Experts of a small language model: vocabulary 32000.
Below are experts of layer 10 (counted from 0) of a mixture-of-experts language model. Rows are named router (the router's row for the expert), gate (a neuron's input weights, with its number), up (a neuron's input weights, with its number), down (a neuron's output weights, with its number) and show model dimensions 128-255. Each number is 500 + 40 x the weight over its row's rms, rounded and kept within 0 to 999. Numbers have three digits each.
After each expert's rows: a language model's description of what the expert responds to; "raises" lists some tokens whose logits its average output raises strongly, later layers aside. This comes from a sample of Wikipedia text that the model never trained on.

# expert 22
router:566548577512463511454563510487481433503508542484527428481501460484493395453450549517478500486451468488468502448519443537485500503473503493457461480491532454576484541455482502524413447486457485583435471505349501496515531491516440521474534518460533455511553486451499458520508449472523508462523488518512563484431468570457531531555502455467542420491570514450496486448450452454512502493464
gate0:531543547575484541483503559462503489475445511504492502482488493485507457522545467506457545410420462471535462488479520435474509452516540560512485522546465445542498507453511622529497496467496501483552409550481473476541512490503467539443525479516499535471578583469522496478518485514451559520459503581514512541498527512488527560511530491558549581462499495447499497510494511425480460464510
up0:476500476474472528453504441479488511560429446421432486481549415493488564513428506476526457506550524466470493466533521541497510430567544482520550522496486441516606456531443490472508530465488541564455486539490499511519468548535519430511465513479562513498435401515464545514398525473542518441470422479512463534515510567498459462476546485488447516560508532562532511488466542555456460496453
down0:468455523495435509532496496493523551543510452554519477505528431513476555454568473465563465429545492504503479460483545482481514489447501518477561482546481500438458577530506514494528533474480526461566535549559504509551442543535490517527476490496498478441493549542469502521493504537466503516561477478413510526466554525556549479470555513537474486557497495459447545529498555501581522441462
gate1:502519528524499500548437555446477571499506494510514513511464515454543506505468445532507459516528449489474513564514422531555501508497491463491528474491404538494521542465533464540523530523422449515421580508515529537467567463577414562488509495559527579417470480511428526476539500540562459549454498454527547505437523535529526518522514465539480441511511478453502528513459507458521491458483
up1:500488487489527593438492523516475391411517451508441511524501517491497497502561478531518487522495535514477513441555498521459512439539613467491508487501503552462545598484490540561510537464465551492557563526519517447500488541485545441466555526553484478518537445464494505488551470484485546578491489600469552534506577440539493474526550552504509546458541466535554525532531483459459533463492
down1:523481477501556504489522499416580440498502536493497523528542514557500468474545464558495462524496577456505473560446497560541570541484493482505510580497556507519520471520398473528385533476542415533481506462524455525523587534514463563474603543484480533426561507449450458486473456524520465482488456434470477513481475551451584449442466569418487439527496510475506480441491595444526578498470
It responds to: Numeric table values. Digits and decimal percentage pieces inside sports, election and results tables, such as .7%, 0–3, 27–15–6, 44.3.
raises: " |", ",", "-", ".", " of", ":"

# expert 5
router:474470530504526456505419520429471456499492515468472557422532490564518499501521523459488500477521514500454488434492363558510470494533524485454529465500470480473530537509516505487422508567490466572548530549673510505523492537485515500505580470548451470504533491490584545682518560470522522473422523486500561542539515469475467494492505502540579517517510533536496512608516524500555568454432
gate0:488550524519518513532518486549519454505529488479417478528521550504455488492521490578519484537538458551548537437507519467519551530475568482543468467507476434589467576517497484551499514507453489483524501578539477512529557461464455554507518413464512451442546513478535556463489549490576414472568520446429450442505510527427477552529490521513490552543534501550471484548482466470420505495472
up0:457453542484502488502516557470526522484526514500506495504508574500540476509579528503441557443474447491469519428464443530443463426472496428472593522511474569561489457482422524537488514492435470548510491509604405490547470594481467619508496506483529521477499498485424568487451446547468488418482530526464476544454445462508464527500494390572487465406508537496456491499451507534541539500444
down0:463522543478478552543458516446464510487484517489482535502448472508567473497459585546424432541491453481469425497536520556455465484472446492496485458522501493538554452482570477506495406493491468476428541482516466466475502507493535474517497528544481556516434518419419471487478437458440479478499463507500565478495506456552463507442517470527552541547457442484460466496495536513543463536506
gate1:580500582513488545563524452506568479488478508556439516521468477503445536552499503502492499583466467580537462514494503460458545510468433485560509545434510459514465530591538435459542504481505537481549473521512550513572501535521501505442547519450502520556456530492509549540516503579490498513551519520501523535552528549528515486500504499486498510511567497541563494438508541451492489556560
up1:448465524487466473458470522454424477560523501530457499478469560497549494493489533480548528517469485546502531490574474539508463412519474475519477523441607463490504607527455520494561486559485518534507516503589441560481508506549508451541506598507522456511521517447476526501492537487502524458466530468486505490516475429465472481522525547493501502464503550545508529559437463453461498575443
down1:465506458462473523418466551451459563492514515483501425475492529452463527450463564458491485515489521440554482528509622531580463454469518456502523509468525493507496513505509484509448424561454543516470520482531480530448495516534543466535434546431488467524545464506496515460562490525520464420463498502543388486517466487556489452528502538493542520447498591462468503561463512463465472456469
It responds to: Possessives and plural nouns. Possessive pronouns his, her, their and common nouns, often plurals with s, in biographies and narrative: life, events, players.
raises: ",", " in", ".", " (", " ", ":"

# expert 19
router:483477473494488505484491433507466528493475526517468567440480490455530496539505474485521497505555462503516535455485626438419489520538452497501525542573457558466570532474518466510510458484500511439495525481273498516506422463549485396483440536456500537431489499507512502579492545501516504543435527534505396517513543563478473509466449484503537528549501511475437502530468453526523446523473
gate0:522489445506506527460525550479514451474423497577577504489531414487475474485485485465479455485513533499535518456514452601505423482526446430449507442566531573478520484400503544468524514548477586521499510469514483523422504447516531510469540506467535526430498456475471508568426473473509518471541486557420551492508445439523405522574439503506566476506422485523567517463455487475512492494503
up0:503492507490449514429482502490557585560507556555521467524435549470547503470547437474468568497463492516497528520495471496500536446418436531510429574421532502400466474502596554439425525456510453484439503482497497541547489465495484451519472409527540495461469532464481508446517490546425442593568514466479555470487509469438504533515560482541506391513448496539543436563464472467501513505498
down0:488472543485409499508559416487527501427480519498475471462488517490534509457531482483527423540471463580471519436515513539486515495568472424461478480475454538423528566544540538518537474407469529493459493452428436435462491591531499499526483465482488480410520473505504473587461524523504458506466545507511522522524503468461463510580510510515473454446513475525534512564534578449512489512396
gate1:455568457443539518431431512589500580533526431584443449479517427471518435493519576533520442538444551492549456497494533487539451480518427467491502458535498511469488481528517542509561496549548500451447528525497448569489460511540518467552463493542542476483478534509537546559481501518506565511497529412491486499520543530472446496556458486541603443524472531460461588483453440443538517473477
up1:535500489459558558577506478487440417510502478440504525486561517511451592520477444490528479583566475568545483519554525492524543512546484488517527502573507466455541485506523507427548538495482555487603501501516445515504488513522440450511537437561517502471452497506564555450596447539379535452469431476486529487488541457574536480474538515486542492470491493487508497517525515535496546556581
down1:518524459482443551400527456542486532532425503488523488517502500499562478463484533533465636531519464499541504490520475581467413473474541467487593470448465571474514581489513497468438406508536412514464473502362569551503512457438506531492486539436496462512488499471566453465394479511471472520469495520492456477529449549461504484508502534504513501532476497506456417463437505495457490405541
It responds to: Places, years, spaces. Stray space tokens and place or year words in locations and tables, such as Ohio, California, County, Street, 1945, plus existential there.
raises: "Following", ";", ",", ".", "RA", "EL"

# expert 14
router:514507508510464485511412482531518541481460499464499509520517545442469482399502517482554500510463456514482447565434463562534455565496501413542425542497464450423463477545504460514538562586500527518415547462447456490470516599490490497523529480496433548457468495539466490576493460485490500541529456504535370460536525480471479519461604521490480535576531519536393472490510515523518396495501
gate0:537496450447488516475481474502513418510532519479503529594553491498598479457569596535529449512501536569543502471453532491570522593444539438517478522539512470445504467482528510507540483559475485541565548500476535462459520534492542468401615566450535486557466539534468454479502503528502515573530564530479450507460430535522512458547535482545437513473463562534467513481544548576492468519437
up0:495481468463482516550475524577576479488501420534543548535515552494494512500414470529492527477431510508510470550493497554537504535550577485477499465517590536473498426493435558488536514554494535458552480521469464515535492480550493479600432531485518535474463499451515479460460479524502485466573507431588527490535471554535517526557500478513438481548514487434483555424513520491467483536539
down0:455457562549514464466497481565457493479545533520498503450440456519489534450520518470510518552545484481461492467430495504481487470490467464456484516461430537526492487551508507532490481554523475538497456501315568443577491491489513531582562481519482487494501495505447485488466492504492469532480423518496458474461442489427542483451507443487574486574488535449476534542540514493494446456513
gate1:493480473392490497505475476470516460542454434420515386568479442450516486544469492560441530531466468514493472484538561542514535540486485497525511461434498526526429488561489459518477509459471493491386487455505577483551526452449498431483488488464496479452517508512494504490534534545481535459481555557485488447521529427500467500497492433494462506453538600529500502514538573494531550453477
up1:511518458472537532461504471545511562460472418499533493507523537482487526508489455505501486467482480463495458521433563580403466461427526490434540495445533428457523502520446502543499499490513556478469488592513511488486450579547481555542449497498501510528499563433475479466473476521496413550521453479536572524490508574456505531559543527474611509431444524479490531575461479444506472505524
down1:470567575470512486523549510503506435548494466462505502482480584433467503500449526537495600625474484466441461572543454522497531477490493546532462477462558467469471472480519538542469537502510565472558503452575526492507523537567453472462539444598523458491470433500435529520544541562459517480506489607476495444533517555496513461507472535537509496522507473455609547530515443508504477540459
It responds to: Copulas and technical acronyms. Verbs was, is, be after it or which in technical prose, opening parentheses and pieces of acronyms (DREAM, MDF), and LaTeX math tokens.
raises: ",", " ", " and", "s", "-", "."

# expert 17
router:394516528462484454481479505504504560439475485505516553470519451500421570437490482487516502465427556506469452530436483485462521498478491440472561501516398524463533535489519520539437508446516496456505523495427507545499444471492470498512530447511484428487518438553510497380511469441504502515481489510535353465481498556465545531518547538454518511494511563497491499484548471470500434483431
gate0:456450528467510488548451435476546480454451527585463496520508466484570568464545543565488528537529457570501460534458483507447491552553483455565492559497453544556537554464510548501530527481481432468579516527538476501536565490485514434576458488524444439468462526531441447471508449506472493573487496501547489501475482480425489419413507451478433520514452502457448458498479481528473574545490
up0:502525461398534515530499486543493509525499402517434482575483487472490559473471520503438488491558500408513536490496557430518451506524474469464556493513528548491556539486499457447566414515493460479495590530528525482522523420553532460495531492492532469529501580517493544496498477506459541495447549523456521513518480502546481523565494519453512474441565465416557497418513508464587512505471
down0:509546497547449541539451536517483492481516525522466441413463503513513446575472489500549470489525496486467458474524491461491547461509467459540541594433513507552470543517499467525494540443526504525480518487495427484505489546500524490523434569468477491522489517533525441551459444520475507534473483424473467449465547508560456499492468514473543505504535584474560520531478461507532499556498
gate1:546529506506506563502485515545530468475510491430540452527505490554506476513561552515440440435555539578518507524474503498585440470442525489450523434420545449455519517568469499506520537480549509527487505469424457442485492435452587558508557588541481523464498487444510489516523558515505531455544386466494495530499519444491472510580453480468563546476489474446473572540569534461519520471523
up1:502461397527552547462530497485490506460492598453518529581422479472528511447566441521587516490487506504488457485536530498485411488471484551453483509494502538535581547502441496545484484539469450510493465471525522429485518533513541533488576513457554436502541479587542436514481484484459499555511502461466523512618494472486475516419491510569537489505571593574457448437580481546453490554450
down1:441428500535539520513581449514468492484465427461499475457498482530498515541578491494505580565526454511476562514503490459467504508489524494558533392545550483500462468492531470568498492474502465457461492509564548496503548441565499561449525495492457516533509494508461542528477553564534517420487419472479365452491462515498416481473497491503448561506502481483538502459554518523454538494520
It responds to: Hyphens and apostrophes. Hyphens inside compounds (year-old, mini-series, quarter-finals), apostrophes, opening quotes, slashes in URLs, and prefixes re, un, non, pre.
raises: "s", "S", "G", "K"

# expert 20
router:561508543437531445507446494547561525519514495491577505566514488489506516540503489474515500530520517471475511516478448450508489433471501484514460399520499517576493514523519540430503442420478543543444464489509545504454523505514355539495489526512541486546554506522485515423476442503509495562479476557480537440490545532417471492444472532551468538494579516545515503458493518476440474517519
gate0:440523531507514525499490537554468490533427496506567439510527545494526542456565461484516551474509570531436517483515540494461588488484424594513551505435559479538507510496460463502473508507477514501465516537477462516527472429422500478485489420422560460491466557435492492516505499526478471532583484450455490620562463524523468488524566544444506537441508445523509495437496545525523525433475
up0:539516518429456467544536466524517444500475444480515413524495596472502483511418443510535459444468529556523564524456565440481558469519491553529511557532447499495555516549531492528497430537514488580470499459439489461537586453508506465479520447481543554479488511505499548537463466524571485448533536572473523474516552447498505494487481457516502528548458535455512446399488564448509541467514
down0:478475496527447486430427510521557528567493522538524487496513492533424407502502481473527416501524479502516505563443498476312459405509454488543517502466508503455469543485531530487504453468424516388506457451457467575526475477463564552531550551513495475526541590550486555436491500523521495507577480563499522557454516471473547471492455471534506507506525482479491472545465540452476533521508
gate1:480518449554542502549555564525443478547497524523506540466495556523454482461457472480454515493545421516465546541622507510559529561539494494520475492458529510473576479529507532556498422557487438523532502505518558452454504488513534533521511536470438490526493528481465523455505487445473449450441543511452530440504569497483519514572553474419520501524436543526497538511502503507526589563449
up1:552469538511547458448491536418449514514431484546560565518466496377589440541539528494485476560552515479471462483516485492585451473529478519555486522531478471481555524515488477500542474465445524482579486513495509463480500428498499484466441490567510421504558480585486493475456540486464502441426521437537494529526568462481488513467485496538439460534543504514448503570619546513520499536462
down1:488498481475499471501534543554481529508478581569472475532485514489478537453552471449528430549570470568476476500550506565502491462507479511510517450513465504457510479555396502473454521466483504481506490515563441583446545519479505468474540519478410567603521575499498502492548528538513449494475472616521490516476551468460510517518531524470536488522458547550488534517496528548473465552547
It responds to: Infobox list structure. Line-initial dashes and line breaks in infobox field lists (Born:, Coached by:), and pipes in sports tables and results.
raises: " and", ",", ".", " which", " ", " ("

# expert 7
router:589543540507519543441610521464472524485478518421529509525496521496569465494451552496532499485465478452561573478483505478489519530498460457522473543520514427491614443422514530482480469455532450600510464476496597491504557475500469545521586479429533523498503486521515499380480523483461475516452519543471481457516491501555522539544498538478501508503512426533575520513521488502505484511487
gate0:456513485494480431525511441497487407483496488554520472521531497494455421499487469400518541523506509504478581442486550499498540519433506504483429530525569481490464530584443463412506523535524573478537548509457454484497491519497492492472434489453483531542502503509538453452486583588520513495492533486431515500469539525462496419498510572503565526432509485566426431450463480459519511564510
up0:558470530513533487475532398563556436454494530552537553497522526498521571517526598556443513454446494491486546577508521532519513448544495447509467469506485504519478517454549540429549496477480528500491432472496509475524476508515509514536556541472559520555477483507450567521518488524404510453498527419520540535543474487512484481509506484541483530456555425481491496477510518461542444509457
down0:423436465509474502589445484527466496529479511481426516538452598516462466456483581474502656394557459514424426575522483564430515516484534509424509502541522506464451504498500486502518458480540532522524590497491472572475519459493468513453510484523485469509536517493549556532460534494482514519480484513514493460492534468550461507479531502472481522434499443511545549512560510529445545538609
gate1:467510494496473483540494501487433474511469458478535467518497450449509445516520461504451516491516516504492513496465481517441504515455533502511508574495534507516497600494588572484547534474471525433456550374493491519477478450490521449534419465485576504495544502434448393488405499495513509500391515514432432501504503467507448560468539490491540532497460457436475486522473519498429540481545
up1:527443417528477417582461500582461592513475553481476554519511566518393493530476464548440474469553467467509518487488483496559518468493495490468550464446515511473521445507459512546463456517525495469536468498472511465513470474475464494491474517545472515522474489482479523462532505441447435426542544529524492469502408539446491461486511583499405442534567478453446540489453447495493506535532
down1:519495554474430519395524480588445548596463424495499490475485460432505479447495465506480526486457479428520491531506498452519520523498468517448558498444468485451498551548482437476549533500460487461469494498476487454509515576439481481433534571453544501579454527509490494474529457533520531463524517459556568591503494547444503486488520543551432477564488525433485514446473494463522564509501
It responds to: Statistics and table figures. Cells, separators and verbs in numeric reports like census, ratings or match tables, e.g. table pipes, "had a population", ft, lb, ranked.
raises: " ", " and", " in", " of", " (", " for"

# expert 10
router:528446518519548520406541456567585510546530501557480490515476462474537487419528524517470501426433416537472503481429510481566553509473509520480512440564423519527451494484533522468465473523469478476496567501413455533536540462533535499495427454457505511515512585475563512476536498471504543562480503453512542493552497569523550487417556490504499494518581454519490530526555544518541513471469
gate0:560471486469496494544476535505494486504517516491540495488476520487509419517558489490532458485475556525465397498529495552521559526584576530462506469496518451493505455441489517566557524563516517570431494524498449497535422476437479523481513527473502488443493483488569409493514548460567521480522450473546463487520497443633480543492485487507581524471537528584519566589477458509521459500540
up0:446447415423407433518520454515522521480418430469428548497493540539504458550482560527514534508501496549537559476448514437430512462557486518472469578494507440455523513467508496448513483471533446425446475424453484534603537493535519538470410450452512491492456491488492497531580451516504523536515540460494566565459544433449491487480515529455503509512447427415507469523506543554540478439556
down0:491498531509523571514519500480518467465474537611491552500525469465586504529493509433392395513504495426478533381495572508477543529539460465490467574526570493478528552517504496504527474531520487466458469524383548444530523559511482497385462470564510538451488458514500464487522534533499519472484525556499554483485507537512452500536539494531522543552548515516504515538527563456505507483465
gate1:448520570475454477524479497448531495535440571392519471495504510554544512483451512440538455503475548562549507524466472433511540483513485456555523519491483476456519498488544495462476494457490501502478541477486538619597583416541560507517438501515487518436468515457538463523553556555567482497541518404485517531485518507504482532531451521495511484448446481504561520427512565533470506499508
up1:457506427465496472517535605473528502559467516521423525490458468420515461483517439433558463539542486490487471462503442527441543536567444436541490507503556524485464471510477473543492575488500481443465418539469493411483483529540490435527479481513583470517519546583420474500493556429479478547493529551446516584509472565464518476476448516557533445441507539513463529474553484504537515511514
down1:450477473554475550490469508509412464456530533467534433496571486546558489435478528491491561466501487530506476472474430592494507486540586535488514552499467526511499519516493497497475545492486504518522510514558565470466479449528491518427475478506522512465463569555516505498524498515559614513520512542479476447468516514556439487423568477499501438473533528544491531465516567582559523594504
It responds to: Infobox and table structure. Line breaks, opening parentheses and table rule rows in infoboxes and tables, e.g. "Born: 9 June 1969 (age", ---|---, plus spelled numbers one, two, three.
raises: "-", "–", " "

# expert 23
router:520500507475535466432516586512462424560502492450508473542430440474566472504497566457549500433530472495517509489422518496516478531454521560474550499526576565438506468468517510505397466443544459488463436475453481504511521493546491531601444524501478462512456535506463477489431540459529478534449494500501495465513435567469488514533494567578487525539540478499542527507566480462560455437457
gate0:513459480473401529523536501490466508632490522489522554474543485478489524497535442497546521455524552509555490466574531457577412532544428517478465500542510429497481539494498505545533503503527486491423509500517520536462526531520557488570450513456455501474501545412469482554426510488532473415450518518500473435490484444502525519578495474503573505439457490534523558538520519526464519477562
up0:548481501406447503435532504532467540438547496570523494510455464489587576399520509530459412415416490452494508486473491495469482543468501460457498459546513476533476497508442510517487466471531511485534466425468481459458454386483465457503530547598467515524534457541531479471481526429488474496540475474560494489514488470511510484484630539518489482498568539505470461472516525491451519536512
down0:489491477499554511535466546431557498525495584537411562492540542496422455477447544567445543601475486555511495519520454540553476542540510521436515398527507530539508525413575522454462463507487450459524564548535501416501528552504455537495489524511524507537555498484452529413495470508456545532490486476500486456458504516531524483457546517524533468446518472461454491511484468482537437459527
gate1:439487497419417517501502516442558584537525533507514475489561532542500512621484554614505531515480492447518560530474502484536558537431469510496454455534487482513469540536481559574474612448509527463449461526483498502579540564435464465497513463434495522578496542484495474487497480482490472520506488575478446548489494516455489537483480553597565519474506489450495486442488436606464506539484
up1:592500557511434508497484473504559538480521467506567483476531535509435497522497497543562497560506518583500476488468512486526505525495548502579494576512525537510476472543500556606471527432508464495574472507453492431477499498487503531476469471512460562470443554505477473491410494493473537435518546525472494495498516485471532572436584472545546497478469484450533530472489464495500492540478
down1:548480503517531506533495542562484535523557496528547493502533495433505487548547482452441547602431525456503542460523571505512503501541489529472495520493507500448547535501465499441476491460471549503454512501506516494493515549516484473556485541418496528510496441570549468439496499528447445588457603569530511456607506454478460508415471522467466531511484421505479427569516470534497613414489
It responds to: Table numbers and headers. Numbers in football stats and league tables (career totals, points), column headers Pld, Pts, Goals, heading marks, slash separators.
raises: " |", " —", "a", ",", " "

# expert 25
router:540481505478525482472570484435499481522464509503504540458536491482571537538540504535495501508487485448527506479450440532576449484479423547550530474508451423414459485564512539495529562557484467476539437467534516532531435534538479485454491518470412542480508512486501456646435484533434496496499493528454503442539487512547539504482478469427434476453517457599567488553507553551493534493485
gate0:432462470505457561458493508486532479520475423568525492508477498575486504443492521468487511527515528436544475530428542510504516484420458538490478424511535477456511439478551520498470492552507517457517488478466495570514465445510539528522492509534459541549546513435453464505482453511466462544537525544501497512499508416600426463505504496491473550540378552480514492544444443596528503484528
up0:475502486517517548465592392539477573479568455456453538470518548517500568505534504536472504496438542567446518446584539472469549555515446503538480573479487564551523525507500416507480476477496508495443474443518517442514485434509487466512516512477449496506490545521489452506478539404553511614532514463544489486561535421479529462535467474450417519545532543476489519477533545521470469535499
down0:479525498479515487459419544468517538487481549519519506430479502461526540402527490499505468493502461532484529480507487496510481425468422532455511507548512551460459508469548479467558463516523539537542520521507551488444509485530495527530501507532533475451441466547555508595516480522490507500453502527491520498479523538442454503480467555534491539448511533485577457560463444541494521463491
gate1:494547496543535496537499457493505506528625514508443553476562536516524521559524529391439521504551520451477395491444488466553533555470476466508490532507473513414428481559563532454526502512462493528522488493459509511578503497512523424452514459448495537476461549549483456553486458526528465493421494424488500495526534459510555537581520477496478501451525494479556527508455476505543438494529
up1:437516447543476588492525550513530550469536552496530552466415466522492451451539514572445532472478439483480529530545467497516444464471547485495529450465580458506502537521433496512527550428525568478525566504542525514498521491498509559517506476575517529535545483491511485426491514480552489557534553522490503536486574529504437520462569525522470512465496552548417537416581484558397441507489
down1:473487505485471440570530463458461503474453461453449467542447496492492470450508481525509374515476499523445521520543536483462525451509505466495510501514533511541511495465482479518495476487430508463506521464700489523495475447482481534562548453591462527490461536492552540574516528526544567560603506471514512543527496462467529481449478452572539513474547491462516575484491506497477519473459
It responds to: Common head nouns. Ordinary nouns after the or a, often units of place, office or measure, such as million, station, president, tornado, capital, coordinates degrees.
raises: " (", ",", " and", " ", ".", " in"

# expert 16
router:454510533528461504497440488489587418559510481491508545521500425495568514480469448509505501515461496498506490492482511475448488486539453565456497596498460515525542565483454398492476487464450502467522474511476567431566504567536460505465513549506592474507488561492427490502474509515536543532507527495482519505484459447531442493498559512511481438536480491504552531536564505555486547543440
gate0:534536490491467479517536466489423470549503497469530529588568509495466536491520527586485439527430516542475493516473470416509485449511468498523506472446533490452537445476495467554447416528486417534497453460539501472494454538478499494564466452502495557585490505510534535520502525493537535452453502519466455470529487514536519470514425502554456489501496427572485527522505504498476509500623
up0:476534485421429442478557436508481474492514527483551485467455497497510510495540543478495473509538529454495557434484426447463497494519368423539567557465520509522439498513497480468541470454516533483536507490488498565518502436594457495586552548533500615476474482530451594495490544534515513522509451501516436474456480565468483492446477473578434494446476497397514523507450567512509515474561
down0:470489518488466521487583525467536451501498489424584484510472530520584465543482451525558552483597502502513506561501501477450509457496465554440547489496481469506550548528462495468569524428493517482517426508457572519500512554484523524493494552480503471536471533516540496576498460521482554536482479559482539524567505557522475506442500512445454489526420588478577598532470461492513548431538
gate1:520523498530510497516515454491514529493471455471503521427522508464476483511481544514506513459495581421423523516529518562521538558585397483566480490471526507536468532500465436530466462478465524505470482503556485467493432514537500471521513512514563519546496501557523519461537471572534529489412558549573490519462550499501490441472519494491491473518539515517526456549471540512472527467470
up1:534429502544474556563443546489514558511539578511503474522561503566532539458500503476592539479482558488544407428408509484442490414408493547493504474530466445504498512564501502574562514517528466501444489473479521496550480505470491444560536526425496384460432501462485491529532538493498520510464522516557499496471497514518473483502539569551499500517473472495520487504544628502514484499467
down1:518481541554456464420550463477517563492530489464544506435498514515563475521500534562487477493483518490530495452558518498464512460507505515449488519534551455488485513510462459476445520509546552523550446510586477506508424541533570472494416491438454529462538568486485534555469551390444480450475497555518580539497456517486477496401489509466536525507525526431445482573521458505478494481576
It responds to: Romance word fragments. Mid-word syllables in Spanish, French, Italian or Latin-like words, such as -to, -que, -po, -co, in muerto, liqueur, pepo.
raises: "s", "-", ",", " ", " and", " ("

# expert 9
router:442496485480486466484520489525463537474533555465537481485516519471482491469431532488541498515433507504470523518433503460464439506505435513536529518498567480470501509456472459544520533564517499503469544503381526554509502497466562506495587586467416552479501490473473497386506424552458485515510490498511481525465550560545560467537618511518459515538534498516486440528476524475520552492479
gate0:478600522529537553508512495491536464542440546492494487488538502469514581550533506582514505527541487496484471502472475485501505488498540538539556486485554572444424532544493480573515458480531485537507525590486495444452513514471499465528448536434480490502536436502496451488511474448462475464524490544461482397466595528531515542481497416508509486461515502522561429516527547526531502490466
up0:425540539490535552489501446493503524498514483537524475509494480581489560439436493526527546653426523532553554486532472470445490505421445502476467554398544472484485475520513455579489476453569537395534473455451447498554548532465536506553454504488501533472448568484474422498535545500460528429520514481547517484520544563561558537467569456426517511434543476551494493453470508540553538500465
down0:505499505504436560494490399468408498510525545478453484511559524437506537486488535498514476463487541520490520531529506511510444470511408483452626490435489508510560470532542494554543474539512525533472484506510559458481486499491464524545534489532500484482502517520504497450490486482478491550495576446503583482515520561538514525511477428503536535523499478485479522488515478493546517541493
gate1:488480491461556546455503482461526606427544531514549523555470547481478541479482537494519429529502559475544508465490512467425510522467469547544502544415571531519445503489523469547420561528475547501461489486472552508528456535452572499548510521564493498435472449492502451503503480528519514474443508511523448536534446466578521525536524488480496575455524499547484431558479455574511558526441
up1:549469469485513492464487521500510576470533579578500526530474479490485507467490524514551494500498555546578417498528503510487486397528524543493509491488552587536512557531518508536524521478498500496490491478512503521570427523498459503533482507499406491503522428429457522494569512493574476535501556509539471460473489443486485518548524470472530530515522545478540497541556486555522533471478
down1:449476449468494521472435476519473499532545513488494489447502472434481480448471444495462483479511491544531448479508452542430499503533469482468555466493451519485475513494540471514523460496483479491506451510388467563519497527497541462544507419473501523571445541451438469357512473488479513467530483488562529519463474454471470539523548582550526565443535502451495453447469486523518536520535
It responds to: Line breaks. Newlines, mostly after headings, sentence ends or table rows, where a new paragraph, list item or table row starts.
raises: "===", "-", "\n", "==", "S", "===="

# expert 13
router:452511486488515513542523527509536549546503525506483436530521511515470528508486476497516500543501546548498510520483558496498451453504451614523554495499509459486443476447478463544484565466537523463533538498491518523487570507551595464555485565523474531509505476440491485658484515518485489525556478499493476534515495483536540472459490438475468503440404531469522452497521536487520547493524
gate0:470478519508417559535512559490499474513481547510548462522520444446479499460460478481430448524451456530412548592460488444537564558449473494459448483536555482512504471487472476452439517488545472508474458482483441518481539450512506493554463462467542435587447489488523470591556424461487477547492516464489455512497470523516490489545533428500510486502545508501466536504544500464504543536476
up0:470474511512460515592510554489481425453405525534480510451531437425488545431462447525492474497434541549438562514514521469527535576505463467460518508543474475478468500499576478485498514496462492444486454438433442482551589430497497486471421461471467494548465576478577465511478433450470453572476531525525453511532420501488508527563571497486540492494495493515468471518516493498540507534498
down0:555518550537515509488484489502450461496498477499480460515529546540546496504504470562535853478562504474507480511481541489491536509482518472529511469533474495479560528497480486451500491523515454438512503487312556491484493500538506475560468551491470437514469537496496537513563528511471526482494493449512399485484503403468457517518492486501541462495432525485450500512465513470508527507542
gate1:540537529501434498539507477548543472492536501497504536590520472584506571463453602539508540498520506512544547537473470530471519512531614540449514471541463526494548534586502537473550558511565507546526435579545516510534527575440453513481488490514502509467503507484482550510480472494530478489543555501478585492449544475468540529417506534451518521500487555495596463574467448473532461522546
up1:541500432445457455466462494529491504556556460542602477468455551459596466514464545541487506568471418449509560516526514478448453451508513481536487471450529473451542548531498452530454468548447515509455546569455503518461584503423458455507594481483472527461519490578489462444475529514518474490510504502588519556543536411562545511514516472556458523527446461491465529433544486567497517499542
down1:452499502478461496531516444512512536440492438525481512516459469451439483514473638524451417528512510543548426481434565506520525489539528514512475492489494508542534466499530513486575508502533506582449527546557469522505464463430525528476498505500462556529528480482469518565516525504525483481530572579447463489510542488480526484446505556547524545487482548478500423470513519492532465549519
It responds to: Given names and name starts. First names and first pieces of proper names, often in lists and species genera, such as John, William, David, Mark(us), Colin(us).
raises: "s", "-", ",", "'", " (", " and"

# expert 26
router:495511437568427532472496474500516515523540523521540506491464516540512505487503557497484500585452478497509442524522489529467545405512447551438503505473533527479513479434545467467580448449573469513504523517496575489450526492488488537457458524550510553512565511468518460578529550415575552498509541398434585553475546436459492449472489536491486479467503596453472527492498515488495479479511
gate0:515404493524430549490558508484463540399456492511543491620473505500414497484480499441484500515472493491437407490398464493535517530546513483472438512550518470507521501593429505572583510538530557546471518489509507429458493480447447572396466429547478482566496548512511567536504488507491519530489544495451530472500442481513484500440498496497490486504458540493506516435522530515460468512491
up0:500479445477542507548566437607456550504476563519450500458491490531525429494553547521511480402514501442436521488534520449547488510439455426516565511452438467493502497509488469479541524490452562518449542430538512458517508510525563579520522504497478587465509496529564548500496478517445462528454529484592447489534562527461496522559560448455461525479440482383474537458512544507449526507496
down0:447475460479460531519538486530490501519492497481430505493464541397423488490495534557520428523457536500384466503481527483462510508475507505505495475434521477536523456557421515462539490464535506564537536486483519488524490542525517481438506448513453560562534438486537501513553548525500496509559417501488459408439517469522479460509447514482516508533543526552458494490497507471490530524454
gate1:443493454515503472591442478594477517491547501526488507497546484454554485441507460536502506583513575488467465503534583524540477487491434492540507545575554507500493542502536561453494486517444544530523506475516501501497553530537586479496550584521506430516489504476606530436505540490501517466484484430418516538499474492544569493475512445468528435461431441468580533493515480466578456535467
up1:505528498531523514456417511483525509438507487491492509544457469450542575565505558489538478539447509524515498590525489474537550476544504498467511446468505443469469533477459457546419497540470527500481472447505467540554498481424519519521500537560476538477487443537511451468399490523442571506471544530461426517519508531522490500472519451527506406518494473554481463531505470556549449428488
down1:504436488526511528453612495450523517516509424534464503518509488497468465504486503416549420415474520516591515470473506522435521461496525500509534569457516521463482514383456460517484554539542432471549497478545502500495496485536495470537474534467471442489448559495491474539448498471498524542532520514505505528431484536483417535497495519465494552510580502495476542467504511549515487497542
It responds to: Surnames and name endings. Surnames and last pieces of surnames after first names: Smith, Jones, Williams, or endings like -stein, -ić, -son.
raises: "-", ",", "'", " and", " (", " in"